config.yaml
d_expert: 144
router_score: "softmax"
vocab_size: 17956
norm_eps: 1e-06
optimizer: "soap_variant"
steps: 7570
Below are experts of layer 7 (counted from 0) of a mixture-of-experts language model. Rows are named router (the router's row for the expert), up (a neuron's input weights, with its number), down (a neuron's output weights, with its number) and show model dimensions 0-159. Each number is 200 + 20 x the weight over its row's rms, rounded and kept within 0 to 999.
Before each expert's rows: a language model's description of what the expert responds to. This comes from a sample of Wikipedia text that the model never trained on.

# expert 17
It responds to: Taxonomic name pieces. Inner word pieces of Latin taxonomic names in biology classification boxes, e.g. Cycadopsida, Myrtales, Notodontinae, plus idae and Clade.
router,183,212,175,211,197,181,202,173,202,174,169,216,196,209,209,171,203,149,243,203,176,193,195,198,202,205,226,223,209,197,173,199,202,224,211,178,217,202,200,207,193,219,171,204,170,229,203,171,218,195,194,198,174,188,196,192,237,186,175,216,177,187,203,175,169,192,176,174,179,187,189,195,182,173,223,185,161,191,194,222,229,197,178,220,214,193,203,211,197,195,208,210,156,207,224,205,220,183,198,185,201,170,195,234,205,202,202,229,184,200,214,207,197,204,200,224,181,163,205,177,206,172,209,190,220,217,206,178,226,233,197,216,208,166,198,187,180,227,171,201,181,207,195,171,192,235,225,195,186,196,207,215,175,194,218,186,173,207,222,210
up0,201,210,190,200,201,207,179,197,184,205,204,196,199,216,176,184,188,178,196,190,184,180,188,197,215,221,202,198,206,197,172,198,211,204,220,221,165,174,231,187,161,214,206,208,188,178,192,217,174,192,195,211,182,203,236,208,225,182,199,232,196,164,209,183,210,180,179,192,233,203,167,196,197,203,205,154,230,202,221,220,170,196,213,194,200,219,162,207,203,204,209,212,228,204,201,178,219,201,205,180,212,208,187,221,162,239,151,203,226,213,164,191,209,168,201,221,182,217,193,207,189,181,201,202,180,191,191,168,176,215,203,226,181,228,260,208,211,208,198,199,198,195,193,206,189,178,201,166,185,160,210,208,192,197,217,232,206,192,200,194
down0,202,207,191,171,185,211,231,184,180,242,201,165,208,178,221,166,141,210,182,196,187,188,191,203,197,228,204,190,173,195,188,184,192,220,231,195,191,208,174,176,168,227,222,209,231,152,240,174,158,199,190,194,197,219,198,186,189,183,181,190,236,180,209,225,207,240,184,190,212,231,204,184,226,235,210,213,196,194,200,220,194,226,181,198,183,196,188,199,229,216,194,189,205,196,258,221,201,223,200,192,226,150,180,164,181,217,164,174,207,182,213,188,218,181,174,164,189,187,162,215,192,181,199,175,151,218,220,181,209,204,206,191,185,180,178,194,156,159,216,201,203,214,214,230,174,181,227,195,150,208,203,189,171,205,212,202,195,188,222,212

# expert 8
It responds to: Organization name heads. Final words of proper names for leagues, teams, parties, venues and departments, often in tables, e.g. League, Party, Center, Clippers.
router,217,203,189,188,193,204,211,210,204,206,214,187,236,203,200,200,189,187,236,231,178,215,219,212,204,214,231,196,201,165,184,214,227,185,200,195,209,211,211,206,198,194,219,212,212,219,207,218,195,195,204,206,199,228,211,168,216,228,255,183,179,212,182,176,198,214,204,169,181,185,188,207,191,211,201,216,234,208,237,187,198,216,234,225,218,233,231,211,216,196,192,209,202,240,201,218,221,170,186,198,221,221,225,234,212,215,179,207,216,222,256,180,179,235,200,238,216,193,172,197,168,179,220,220,172,169,195,239,215,231,227,231,187,219,210,198,213,175,171,248,219,199,194,193,193,196,177,234,189,189,220,175,216,180,200,214,222,219,226,188
up0,200,200,205,195,206,182,196,193,213,206,195,152,226,206,188,175,182,188,220,248,236,173,220,242,176,180,225,210,196,199,175,205,210,158,229,187,192,228,202,202,189,194,196,214,178,193,199,199,189,162,169,207,172,193,206,205,178,213,196,195,194,209,227,222,183,172,203,203,196,208,177,224,233,188,195,154,222,202,210,187,226,219,216,193,194,207,176,197,200,184,163,212,231,181,213,198,188,197,187,168,207,209,230,166,218,177,184,207,208,173,219,228,168,208,183,241,227,222,152,212,185,202,212,173,208,210,198,174,196,190,168,211,166,230,198,175,225,203,176,179,171,192,225,186,225,182,196,194,164,174,210,197,179,215,197,186,195,205,165,212
down0,195,194,174,161,214,210,193,154,210,205,194,185,215,230,195,216,192,204,181,183,199,149,203,181,209,252,201,202,171,233,210,174,225,211,197,223,172,222,212,213,231,203,208,214,175,214,218,203,198,214,230,215,191,200,193,188,184,206,186,187,194,166,204,182,217,205,216,197,210,211,216,198,185,200,212,176,198,201,147,198,203,218,206,174,177,190,173,172,185,208,206,187,157,189,216,184,201,233,185,217,192,188,158,208,168,189,215,191,160,213,163,201,235,188,222,203,199,195,182,187,227,173,244,184,186,219,192,186,226,199,169,183,206,250,189,189,185,187,190,216,212,190,195,206,205,172,190,205,211,201,180,188,241,176,198,191,234,192,177,213

# expert 9
It responds to: Object-taking prepositions. Prepositions after a noun or verb that introduce a complement, mainly of, to, for, by, from, including, between.
router,176,209,203,199,175,194,229,207,188,190,187,188,190,202,182,216,216,203,231,203,157,208,191,187,193,221,187,217,192,219,196,193,171,217,201,211,155,189,212,191,211,224,209,190,224,221,175,201,206,244,207,194,227,193,210,192,206,184,204,228,209,245,197,225,197,187,231,197,196,214,185,189,223,212,185,213,208,179,147,202,186,210,213,179,181,200,186,222,226,231,173,168,190,214,202,193,212,185,209,164,194,212,184,171,181,172,190,201,182,174,194,208,183,211,195,206,218,174,189,193,200,220,155,215,221,198,211,174,169,182,207,208,224,203,222,169,222,168,189,199,203,195,186,180,214,197,163,189,211,207,216,190,206,205,242,227,201,190,206,205
up1,150,175,194,198,205,173,181,200,220,240,201,195,192,216,210,162,190,213,184,220,156,228,185,198,198,217,156,210,195,184,180,196,219,218,192,211,184,224,196,191,224,183,196,183,203,174,185,211,208,178,200,150,229,207,199,190,221,192,198,204,183,176,178,180,197,187,196,218,208,212,175,231,207,212,209,206,186,227,207,147,203,243,208,224,175,219,185,184,205,166,202,217,208,198,198,202,230,190,216,218,203,202,173,207,201,189,208,221,206,202,182,163,187,243,196,201,177,169,208,179,203,243,194,184,216,197,221,187,223,232,182,199,186,214,171,196,234,184,195,242,205,196,179,220,179,193,208,224,235,175,200,204,194,180,197,207,191,211,234,190
down1,170,203,188,208,279,216,224,162,210,204,238,199,187,217,198,204,210,216,196,219,192,216,200,206,194,167,200,236,194,184,188,240,224,187,211,220,207,187,200,216,217,189,219,200,179,189,183,238,206,160,192,188,229,232,198,205,194,225,179,160,167,211,174,209,169,178,167,174,230,218,205,203,204,180,194,233,208,198,208,229,169,192,205,186,187,227,194,190,221,192,193,217,193,209,209,261,206,203,191,212,185,205,212,206,195,211,210,172,199,191,226,190,199,189,198,197,196,221,166,229,168,195,192,192,196,211,200,176,211,204,214,236,206,204,202,198,218,197,217,156,203,215,221,214,236,221,220,162,188,191,211,199,213,151,242,192,186,187,227,210

# expert 19
It responds to: Word-final pieces and year digits. Final pieces completing a word (-tion, -ed, -ings, -tor) and last digits of years after 200 or 199, usually before punctuation.
router,197,191,180,195,184,201,209,189,185,198,231,204,201,177,182,194,246,198,164,188,207,165,208,221,181,196,200,173,212,236,146,248,190,217,169,229,214,175,218,225,230,168,202,192,189,203,158,193,219,215,234,212,200,188,215,205,207,214,205,234,206,193,188,198,216,190,193,193,185,204,178,197,185,208,216,163,193,219,188,191,190,205,186,193,247,176,224,171,179,214,172,206,208,207,211,199,210,200,203,229,207,202,190,186,197,219,217,173,177,188,217,200,205,215,208,204,193,226,214,199,168,203,188,226,219,183,223,209,192,214,202,218,174,207,179,195,245,205,245,149,190,205,181,161,244,171,236,174,206,160,195,205,192,163,191,186,196,187,173,212
up1,191,211,228,245,161,183,171,188,207,175,216,217,187,160,207,192,178,169,204,215,192,210,163,219,183,204,209,229,204,219,193,220,186,207,180,183,193,216,210,195,209,180,188,226,220,217,188,197,236,209,175,188,174,175,223,205,202,185,213,220,216,176,203,190,212,222,202,192,194,203,206,217,227,211,217,182,218,194,208,188,229,171,185,223,230,227,215,214,239,228,208,216,177,222,215,211,205,179,181,213,190,182,190,192,185,224,192,238,194,169,197,197,167,206,190,216,219,213,181,185,207,198,239,230,210,170,202,199,192,232,229,192,207,167,169,165,219,171,227,205,210,200,244,236,250,198,194,220,203,169,241,185,216,210,198,211,197,211,247,208
down1,172,207,196,218,177,165,185,175,219,184,212,173,197,221,178,234,206,193,207,218,220,208,194,196,170,254,231,222,216,226,221,196,166,210,203,209,190,209,213,176,228,202,181,191,201,229,204,181,183,192,208,188,239,246,215,187,174,205,197,226,211,221,211,210,152,212,208,219,171,205,218,194,184,193,211,196,167,201,224,202,186,200,191,193,178,195,201,219,195,192,239,193,219,211,200,204,186,212,216,118,220,255,197,154,195,169,202,204,197,215,215,164,214,172,195,220,196,223,207,190,218,211,152,206,195,208,231,196,179,211,207,212,184,166,209,178,207,243,204,190,181,189,214,146,204,202,202,184,195,195,190,219,216,192,194,197,184,222,201,207

# expert 23
It responds to: Content verbs and adjectives. Main verbs, adjectives and nouns after to, not, a in expository prose, e.g. due, take, focus, significant, evidence.
router,203,201,208,185,199,204,237,207,179,235,211,200,222,224,194,151,209,186,211,213,196,196,185,200,172,193,183,221,213,201,209,189,180,211,189,187,207,198,168,213,232,197,237,193,234,228,163,198,224,196,211,192,192,235,161,230,206,241,192,177,218,186,219,203,208,215,206,183,196,194,206,186,225,211,179,187,188,183,185,210,183,209,196,187,236,213,177,198,219,184,150,196,202,210,192,187,178,233,202,229,197,180,231,174,209,205,226,207,203,228,194,161,202,223,228,171,250,209,190,206,205,174,203,211,210,246,227,207,174,201,220,221,227,230,208,187,187,157,180,249,189,210,191,203,225,172,196,190,181,189,191,204,211,225,215,207,210,153,205,185
up0,184,189,238,171,170,227,186,186,200,186,172,204,214,228,206,245,183,175,246,194,235,222,201,241,198,165,199,194,201,183,196,210,194,229,202,192,198,225,179,173,211,205,201,202,195,195,160,197,217,197,179,182,204,227,169,217,209,181,212,190,207,194,216,214,218,190,216,221,230,194,213,225,169,211,209,188,204,208,208,186,178,204,219,211,190,176,199,198,189,220,229,200,210,189,175,195,194,162,218,196,184,222,217,213,194,201,188,233,198,184,174,195,230,225,214,194,221,175,201,227,186,183,217,216,228,210,250,185,194,211,202,209,203,199,190,227,209,184,218,203,236,219,215,211,224,193,192,174,184,211,209,173,194,211,208,192,232,177,207,234
down0,187,211,201,210,197,135,214,186,199,208,220,216,222,180,178,221,234,209,219,211,209,191,179,222,257,175,174,226,214,181,196,199,212,186,175,221,172,179,185,229,213,206,185,204,215,205,228,222,200,192,223,180,224,206,221,166,192,206,230,227,227,222,171,206,215,205,225,178,165,213,224,206,190,207,193,222,218,197,188,184,166,195,189,214,221,210,174,251,207,217,172,185,204,187,182,178,178,189,197,188,216,209,210,203,202,165,224,194,211,201,180,201,189,228,219,223,226,195,199,175,194,197,180,203,215,233,182,167,209,219,210,201,161,219,214,208,214,198,224,227,194,195,206,189,196,212,234,205,198,193,221,169,219,210,237,171,217,203,189,215

# expert 2
It responds to: Passive participle endings. Past participles and noun suffix pieces after was/were or a, usually followed by of/in/by, e.g. known, built, consecrated, preservation.
router,188,197,175,224,204,173,218,177,217,185,183,213,229,194,204,190,227,176,248,197,165,182,195,223,200,165,215,181,207,197,131,174,210,218,169,202,198,213,214,202,199,181,214,229,231,193,221,166,186,200,220,147,208,218,194,213,208,168,218,195,192,225,230,202,189,220,239,201,165,197,172,188,206,225,211,180,213,194,202,192,195,193,234,198,201,190,195,202,180,221,189,198,212,216,214,215,183,161,189,204,213,209,192,181,193,216,215,161,199,214,200,209,177,208,208,191,211,209,182,204,226,199,167,191,193,181,197,230,184,183,179,183,189,177,206,253,214,169,213,211,185,228,177,197,183,236,191,213,218,158,186,213,154,199,198,190,194,187,211,222
up0,159,197,220,202,193,193,193,180,222,192,180,194,196,237,245,178,199,203,155,150,179,181,229,215,234,172,174,181,230,189,175,197,209,215,177,216,232,196,184,179,186,191,214,220,176,182,192,203,200,192,165,218,230,186,174,204,208,231,204,218,199,151,206,214,198,173,214,185,179,211,221,215,177,166,199,174,155,200,189,189,226,189,225,209,205,210,231,187,196,195,181,181,231,197,194,216,207,200,195,184,215,168,180,179,166,175,239,213,199,214,200,227,211,182,234,203,215,235,180,180,217,207,214,222,198,164,170,228,214,197,216,215,202,180,230,190,167,215,202,194,198,165,213,219,197,214,186,176,228,225,195,226,204,224,177,189,192,202,183,204
down0,187,184,191,159,166,177,202,200,181,182,165,180,206,193,193,164,163,193,238,157,220,192,155,224,195,165,188,155,221,193,212,186,216,209,193,188,214,209,168,211,169,168,188,203,216,241,149,199,199,222,225,204,202,177,200,220,206,177,217,205,222,198,198,201,210,183,206,218,185,217,236,199,196,214,214,209,215,223,212,218,214,182,181,216,195,207,164,220,180,200,177,186,198,176,201,189,199,210,237,207,196,169,215,199,177,156,228,216,194,174,145,191,227,221,207,157,208,161,199,191,212,192,220,195,205,177,198,195,188,209,212,187,197,204,226,198,162,207,176,192,177,204,180,226,219,144,179,206,216,200,207,207,177,242,189,201,188,185,187,203

# expert 7
It responds to: Coordinates and table pipes. Degree, minute and second symbols in coordinates, table pipes and separator rows, colons after infobox field names such as Coordinates, and word endings like -idae.
router,192,214,235,210,208,204,220,216,207,201,168,202,181,186,197,228,182,165,187,173,228,218,179,210,205,212,218,204,204,207,212,164,208,172,209,216,225,206,211,172,225,257,193,202,202,196,199,192,217,170,230,192,232,199,171,175,208,248,204,213,227,188,193,207,224,201,190,147,245,195,205,232,211,216,190,184,216,209,201,207,196,211,190,214,196,159,208,189,238,183,196,194,180,205,175,198,207,190,213,188,211,219,191,195,200,178,223,166,190,235,180,174,209,208,204,176,179,205,209,201,228,193,211,200,182,189,208,247,210,230,214,175,214,227,214,179,204,198,193,215,213,225,201,226,209,197,193,158,184,244,200,217,225,196,233,216,197,196,202,211
up0,158,238,171,223,208,209,191,193,198,220,183,209,218,190,196,210,207,196,165,205,171,242,223,190,181,255,209,196,198,209,197,210,218,241,192,174,188,185,173,190,190,199,198,184,219,212,200,213,212,194,187,198,240,210,208,185,216,203,220,222,188,177,235,205,184,201,178,238,223,182,224,195,164,199,182,213,204,179,201,208,224,202,153,238,216,197,197,167,223,209,204,227,209,189,185,188,229,182,196,200,242,210,216,203,190,219,216,235,199,181,215,175,188,231,210,217,226,209,222,239,203,216,232,149,210,200,217,227,177,187,187,214,214,176,227,219,221,226,206,190,237,198,193,196,193,226,214,154,208,194,185,216,177,192,187,212,227,231,192,226
down0,202,163,223,173,227,177,205,212,203,185,203,194,184,210,200,244,233,224,185,183,206,222,201,207,173,220,165,203,196,208,205,196,209,248,196,208,210,207,179,198,200,204,223,170,200,186,203,170,194,173,213,189,201,220,205,187,189,208,200,192,217,190,204,201,178,170,197,210,202,208,193,184,210,229,202,198,197,194,194,201,211,167,212,197,217,188,189,191,208,234,178,206,209,229,225,204,166,174,200,165,212,177,206,189,228,185,217,212,181,205,182,197,198,192,206,186,209,202,203,190,224,213,197,182,185,194,180,185,205,162,170,169,197,207,215,208,191,188,178,181,160,185,224,208,211,199,162,182,186,256,169,223,213,190,210,219,227,160,223,200

# expert 12
It responds to: Single capital letters. Single letters, mostly capitals, starting or inside names, initialisms and codes in tables and lists, such as S, H, R.
router,209,179,178,229,157,222,202,216,192,154,209,189,189,193,215,156,179,225,194,214,243,201,187,219,209,215,217,210,170,203,164,221,209,176,214,214,214,192,186,224,176,222,183,178,185,226,183,199,198,188,143,208,189,191,191,173,218,189,177,204,194,234,239,201,205,174,189,225,188,209,231,182,224,223,244,207,236,221,229,219,170,205,202,189,209,179,190,211,202,216,182,184,190,218,192,224,212,215,187,182,183,202,203,199,190,207,169,212,217,203,209,193,180,171,205,181,194,197,202,226,186,143,223,208,177,173,179,186,199,189,181,211,194,208,206,173,175,213,178,193,220,175,193,216,191,183,182,215,216,190,184,159,162,228,216,218,188,194,189,201
up0,186,211,192,196,187,184,206,187,219,166,214,195,195,173,227,201,217,210,206,218,220,189,200,255,198,243,179,202,209,197,159,202,214,228,196,149,215,170,214,217,207,213,194,173,223,194,221,215,220,160,225,185,200,212,210,207,248,189,214,210,229,203,224,169,234,177,219,199,194,228,201,212,183,213,199,218,216,215,199,181,201,222,237,205,221,177,183,142,211,189,188,198,225,222,206,230,208,192,217,183,205,235,204,147,224,178,173,185,237,195,202,196,201,205,207,158,212,187,211,196,213,164,170,202,188,169,198,194,208,195,165,199,196,227,223,186,158,177,210,191,185,222,233,207,195,195,221,171,200,187,192,194,204,173,216,212,242,215,189,189
down0,149,154,175,168,232,206,175,171,192,198,180,187,205,195,200,208,180,198,203,248,193,188,206,225,174,184,192,168,173,183,180,191,192,208,184,198,216,210,198,216,220,222,233,224,229,231,194,214,211,215,176,228,185,195,202,219,199,189,191,189,173,201,198,196,188,186,219,211,194,213,229,216,204,206,184,213,177,212,203,212,190,180,224,207,202,230,213,174,176,210,205,187,222,197,217,206,209,210,158,175,164,225,213,184,201,210,213,150,189,223,238,202,227,217,172,194,228,224,198,223,196,201,175,194,215,202,202,239,180,202,185,216,224,199,216,189,213,193,177,228,229,226,207,225,211,176,196,219,230,178,218,185,220,193,188,180,215,171,183,200

# expert 11
It responds to: Digits and compass words. Single digits inside numbers, years, scores and route numbers, plus direction words and odd pieces like j, e.g. 5, north, century.
router,218,207,177,196,205,187,179,204,216,211,189,208,225,170,214,214,236,211,252,214,178,177,188,196,206,195,183,188,213,210,187,164,211,195,222,235,185,198,199,188,192,226,215,188,233,187,247,167,196,191,220,240,226,181,210,208,200,186,168,241,222,194,202,200,199,201,218,185,184,198,193,213,207,235,185,177,213,175,235,205,216,184,195,173,216,190,184,201,200,233,256,178,206,212,185,176,181,185,228,196,184,225,161,203,217,161,199,175,200,212,184,176,193,214,176,215,192,214,222,203,208,181,205,210,190,177,188,199,200,192,207,190,194,220,174,241,207,197,162,151,207,219,171,173,185,193,184,246,195,175,185,194,221,194,231,237,221,182,156,214
up1,204,185,222,186,203,178,182,182,212,207,182,195,189,240,201,173,206,202,209,174,237,210,201,240,239,200,214,221,194,212,212,208,178,192,196,199,181,212,184,209,209,182,171,188,192,216,164,207,184,206,169,202,198,179,184,209,189,202,188,210,186,182,188,208,207,205,191,188,177,208,193,206,216,213,169,210,251,159,233,189,170,216,210,172,232,226,189,218,205,207,241,184,223,180,232,206,186,183,227,224,218,232,218,218,153,200,209,169,206,213,189,156,191,242,213,189,190,201,162,211,187,171,239,210,176,196,235,165,172,198,219,192,177,197,239,217,223,211,194,137,205,213,203,239,195,176,203,252,175,218,238,210,223,212,221,222,251,210,170,210
down1,168,212,148,217,200,164,212,224,231,202,194,207,206,208,223,230,180,266,216,184,210,195,203,209,199,186,205,215,204,192,217,197,216,151,197,182,175,185,221,172,211,213,215,212,205,210,233,188,194,198,190,185,171,184,197,191,206,220,209,204,182,215,208,219,225,191,222,198,172,191,190,182,199,181,169,177,177,205,196,201,221,196,210,192,145,182,247,175,227,195,193,165,203,156,174,218,181,175,200,205,222,208,222,216,211,190,230,196,176,197,205,175,208,235,212,222,175,191,172,208,172,195,203,203,200,214,177,180,195,206,172,205,196,221,192,205,189,200,216,197,206,191,160,231,200,177,217,184,222,219,216,158,194,207,228,193,205,239,176,190

# expert 16
It responds to: Prepositions in geographic description. Prepositions and linking words such as of, with, such, located, approximately, contains, often in census, population and location text about towns.
router,215,196,221,198,232,172,207,191,180,216,170,216,168,202,204,212,219,176,190,206,215,214,156,203,200,209,199,172,185,207,180,210,204,216,184,188,180,215,202,203,226,210,200,212,198,191,231,200,178,226,197,208,160,215,196,211,210,203,221,204,218,223,199,199,216,196,203,218,167,209,206,242,199,185,218,213,174,238,179,210,200,178,195,215,179,196,200,199,223,177,198,196,197,182,173,201,235,207,202,231,188,181,212,247,226,169,186,207,217,180,192,227,201,210,193,201,230,181,192,223,202,151,230,197,202,205,199,224,182,206,208,174,215,195,176,194,180,194,168,175,194,175,199,216,186,198,199,203,190,235,216,206,222,205,208,187,219,192,200,237
up28,174,180,204,207,223,194,218,221,197,222,214,173,205,202,163,206,163,192,148,262,168,195,206,189,198,179,188,176,221,216,189,225,213,235,193,172,192,150,171,189,197,218,245,190,197,173,181,194,192,237,194,214,221,239,207,202,222,185,213,195,195,180,212,191,157,188,193,217,196,192,181,197,245,196,171,239,175,205,214,223,205,237,204,184,193,203,191,214,208,166,196,167,177,216,228,225,195,216,214,204,183,194,220,200,166,176,256,216,187,214,194,191,201,187,182,185,186,190,180,208,181,220,188,181,206,214,181,201,187,211,216,211,174,188,206,201,202,177,197,185,177,191,173,197,191,232,189,223,173,217,198,208,251,214,216,210,189,176,195,212
down28,196,208,195,231,204,188,170,196,192,188,205,207,188,245,185,208,172,202,183,216,204,194,186,208,187,193,207,186,213,208,196,207,240,193,209,206,207,205,222,188,213,224,202,203,215,229,182,239,209,201,159,235,192,190,192,182,194,224,194,213,202,232,211,193,221,227,204,182,185,215,181,202,196,224,223,188,198,186,199,202,197,249,190,185,194,202,193,243,214,214,213,204,214,183,200,198,172,231,178,178,174,166,185,215,203,176,227,196,206,193,204,225,204,179,209,192,218,214,201,181,187,206,227,258,241,216,184,232,163,198,216,185,151,232,216,202,206,199,219,206,202,183,185,195,193,225,211,211,193,205,174,221,216,201,229,227,203,198,238,196

# expert 31
It responds to: Name pieces before surnames. Given names and final pieces of first names before a surname, such as John, William, Roderic-k, Hil-ary, Yitzh-ak, in credits and lists.
router,196,184,214,192,216,200,227,196,190,169,216,181,230,183,206,180,171,210,212,207,158,171,216,219,245,200,225,209,193,169,200,219,198,174,199,186,222,210,197,206,194,196,190,187,152,229,233,200,170,157,226,146,253,207,183,225,204,201,224,178,189,216,184,210,195,188,192,177,227,192,178,175,154,233,173,209,202,194,185,190,181,191,232,207,219,216,218,182,207,179,203,226,198,202,213,185,185,159,198,176,199,228,189,210,176,172,197,210,181,205,181,199,158,187,215,208,218,188,193,204,182,223,200,199,223,198,186,195,211,193,212,202,192,221,179,190,204,219,171,209,210,204,208,194,219,157,168,219,184,166,218,208,200,230,238,184,215,198,224,200
up87,219,189,210,194,228,190,205,201,197,209,200,221,194,185,192,168,231,184,214,203,188,205,208,212,201,235,213,227,190,202,213,193,225,210,223,202,222,158,206,195,236,219,194,189,187,184,187,204,171,196,228,186,187,190,175,213,255,171,211,186,172,201,185,192,233,212,165,201,189,207,219,230,177,171,214,210,213,207,175,196,209,228,215,173,186,226,184,174,229,260,195,228,221,210,206,226,228,172,193,236,193,180,191,213,207,200,200,201,202,203,241,158,175,175,162,223,244,205,186,202,193,212,189,225,190,187,183,225,179,213,172,166,190,173,218,204,174,215,219,195,212,200,193,199,231,186,210,208,160,210,207,180,212,236,162,177,217,201,173,208
down87,219,196,226,205,179,192,200,194,190,219,181,184,201,209,206,241,195,145,191,205,225,207,207,200,179,187,235,192,183,194,183,181,201,223,189,217,208,207,220,216,170,228,178,222,180,205,213,185,199,227,181,206,206,217,198,190,190,190,185,171,208,183,163,202,203,173,200,182,190,213,191,171,171,189,212,211,184,211,218,204,166,179,201,210,198,208,190,204,206,182,200,203,198,207,230,176,204,203,241,204,215,221,210,201,198,242,204,197,216,211,216,231,210,169,190,233,205,245,206,200,186,206,234,242,189,193,225,205,188,232,187,203,238,199,170,240,215,201,157,216,224,188,161,242,194,183,230,188,224,175,186,194,185,199,220,204,225,233,205,190

# expert 28
It responds to: Capital word-initial fragments. First pieces of words, often capital consonant clusters like St, Br, Pl, Fr, Dr, or lowercase g, ca, in scientific or technical terms and names.
router,203,220,192,194,193,207,159,231,225,240,203,197,203,215,194,206,191,179,187,205,232,190,178,188,216,209,148,221,216,197,198,170,204,208,209,151,201,200,192,163,228,211,185,169,182,173,198,186,226,240,202,205,220,212,175,190,178,205,211,209,223,174,201,183,191,170,198,259,159,218,212,226,199,149,208,206,200,184,223,213,238,168,211,197,234,218,171,187,230,191,202,197,216,193,192,225,211,219,214,207,187,192,208,181,193,215,202,221,220,163,207,219,208,161,204,227,192,188,220,199,203,178,199,162,223,211,194,227,187,215,197,194,218,180,193,221,170,172,206,195,186,200,216,206,189,165,227,217,153,210,183,201,184,167,216,203,186,169,190,177
up0,201,197,224,229,234,195,185,186,164,179,133,216,195,231,205,183,170,227,222,194,185,214,199,205,191,204,224,200,205,218,190,203,180,246,222,201,207,190,184,170,172,193,216,200,177,199,216,217,211,215,208,215,219,205,202,216,213,231,158,231,156,179,205,207,192,177,212,190,179,208,220,222,197,196,221,194,207,195,191,205,209,180,229,212,194,195,203,200,234,208,140,229,262,208,203,237,209,201,210,207,192,208,182,196,224,216,203,172,196,236,228,205,184,190,201,189,196,207,200,211,182,186,198,183,218,188,178,208,141,198,173,179,177,200,193,223,223,195,211,189,174,188,220,194,219,193,199,197,198,201,209,218,148,194,166,209,201,207,247,211
down0,192,180,226,193,206,160,202,207,207,221,173,197,170,217,197,187,205,209,199,186,187,198,162,185,198,188,178,182,186,224,166,186,197,198,222,220,207,231,188,177,199,199,203,192,192,199,221,183,196,214,155,227,193,194,186,218,166,225,185,233,178,203,232,226,201,183,193,180,184,186,186,202,209,173,211,200,192,178,186,200,200,208,179,187,194,225,211,198,227,191,190,219,178,207,208,206,170,207,179,191,183,153,189,204,211,267,185,124,191,236,221,206,170,218,215,196,206,251,198,220,200,195,194,230,197,182,202,220,202,209,189,183,188,185,191,231,164,188,203,169,182,209,206,188,142,222,211,183,194,181,222,203,224,228,197,191,219,186,179,197

# expert 14
It responds to: Table pipes, name initials. Row-opening table pipes and capital first letters or pieces of foreign proper names, e.g. | at line start, San, O in Oprea.
router,204,208,233,204,206,211,150,228,175,217,227,195,241,219,216,206,199,221,185,162,182,186,196,242,196,188,231,243,188,181,221,187,166,198,224,213,207,194,186,190,202,143,192,181,210,197,227,212,190,197,189,202,155,219,202,214,161,176,215,196,197,201,230,203,229,190,188,194,194,197,219,186,193,172,226,209,178,200,227,208,199,174,174,216,162,190,257,209,217,205,208,193,193,188,245,201,183,211,223,205,189,182,202,194,173,234,173,225,212,208,187,201,174,214,200,206,175,221,222,199,226,208,224,198,191,201,186,172,196,181,193,159,192,162,240,178,164,217,184,213,183,178,174,207,211,194,199,195,234,230,216,192,191,226,214,180,189,194,219,234
up0,197,240,215,191,185,221,189,214,200,205,231,208,176,226,210,213,229,214,179,225,205,223,207,221,211,171,221,202,169,150,220,232,195,232,184,229,236,170,224,217,176,212,187,206,197,224,152,199,207,193,189,253,190,216,193,209,170,167,209,200,202,237,195,191,206,188,208,194,217,212,225,190,196,196,217,165,194,214,198,194,190,162,186,211,173,222,233,227,212,193,214,210,212,233,168,153,199,197,182,195,196,180,237,187,229,216,224,190,201,186,270,192,179,203,179,160,187,217,234,239,239,222,188,204,230,214,196,196,177,178,198,181,187,219,203,200,200,210,202,197,176,221,194,187,192,186,196,197,222,194,182,244,201,222,196,184,169,214,219,188
down0,160,217,235,196,242,196,173,194,242,182,213,205,202,198,225,170,192,203,186,163,200,223,156,218,207,172,182,189,210,159,202,175,201,175,205,186,231,217,187,218,206,201,206,201,175,248,227,186,196,209,175,215,168,208,210,183,187,173,217,222,196,214,176,211,193,224,186,217,182,155,175,164,178,185,206,209,172,206,203,209,210,237,209,186,227,174,190,171,186,188,189,187,196,228,207,215,185,230,190,231,203,175,218,212,266,220,198,207,182,215,200,223,221,209,196,177,183,188,212,186,251,218,221,176,198,157,200,239,206,190,163,226,239,205,196,204,182,204,192,219,190,193,216,158,196,196,192,199,194,202,234,189,235,195,182,167,214,223,229,199

# expert 20
It responds to: Closing brackets, quotes, scripts. Closing parentheses, quotes and table cell pipes after titles or names, plus non-Latin script bytes like Bengali or Japanese.
router,223,182,189,210,251,214,230,170,193,209,191,209,204,191,170,211,170,192,222,240,185,202,191,181,228,168,210,186,196,205,201,167,194,196,214,177,180,213,185,182,219,190,191,232,205,180,190,202,159,201,219,156,191,211,208,169,223,185,216,201,193,193,151,197,189,220,191,177,207,204,226,181,209,206,191,198,204,171,235,178,189,241,198,207,159,182,210,184,145,229,208,205,202,204,184,189,240,224,199,213,200,267,198,189,200,163,219,193,183,183,229,175,240,199,202,232,174,188,198,195,190,216,208,180,230,221,202,186,186,222,244,203,222,211,209,181,239,193,250,191,172,208,227,157,225,179,227,206,219,184,199,173,202,191,173,240,205,197,180,208
up0,186,201,214,192,215,217,186,219,185,168,245,188,216,247,178,186,176,223,190,154,230,168,164,192,191,200,205,201,200,214,179,203,179,229,192,229,196,208,220,238,186,201,184,189,219,225,201,210,206,200,194,192,226,191,180,191,187,195,205,185,215,207,210,224,215,199,213,192,194,197,233,220,161,215,214,177,222,203,174,193,218,194,191,205,184,237,165,207,174,186,200,220,197,239,199,217,220,202,232,196,205,219,155,225,194,202,178,204,230,206,178,207,219,184,219,184,168,196,202,200,190,210,199,195,195,176,165,204,212,197,209,196,177,163,223,218,213,183,167,176,197,204,215,212,222,179,209,192,189,202,167,188,179,222,153,207,185,173,205,146
down0,195,199,179,193,239,174,168,209,213,194,194,162,204,241,199,220,203,209,226,198,182,158,196,189,186,233,213,169,239,211,151,164,165,188,190,217,215,203,179,214,208,194,195,202,160,219,236,156,196,178,217,229,220,224,155,222,219,196,215,201,221,180,204,234,181,215,225,187,220,180,213,203,198,173,195,215,203,233,196,202,198,189,188,187,221,183,158,192,221,178,186,210,205,170,190,199,182,189,199,221,167,211,220,216,210,187,209,198,198,221,234,189,235,231,180,211,193,185,185,201,230,217,164,223,206,201,184,182,217,212,199,190,224,218,235,198,179,188,232,192,204,200,215,217,181,181,206,188,213,186,182,213,192,189,228,196,185,249,169,164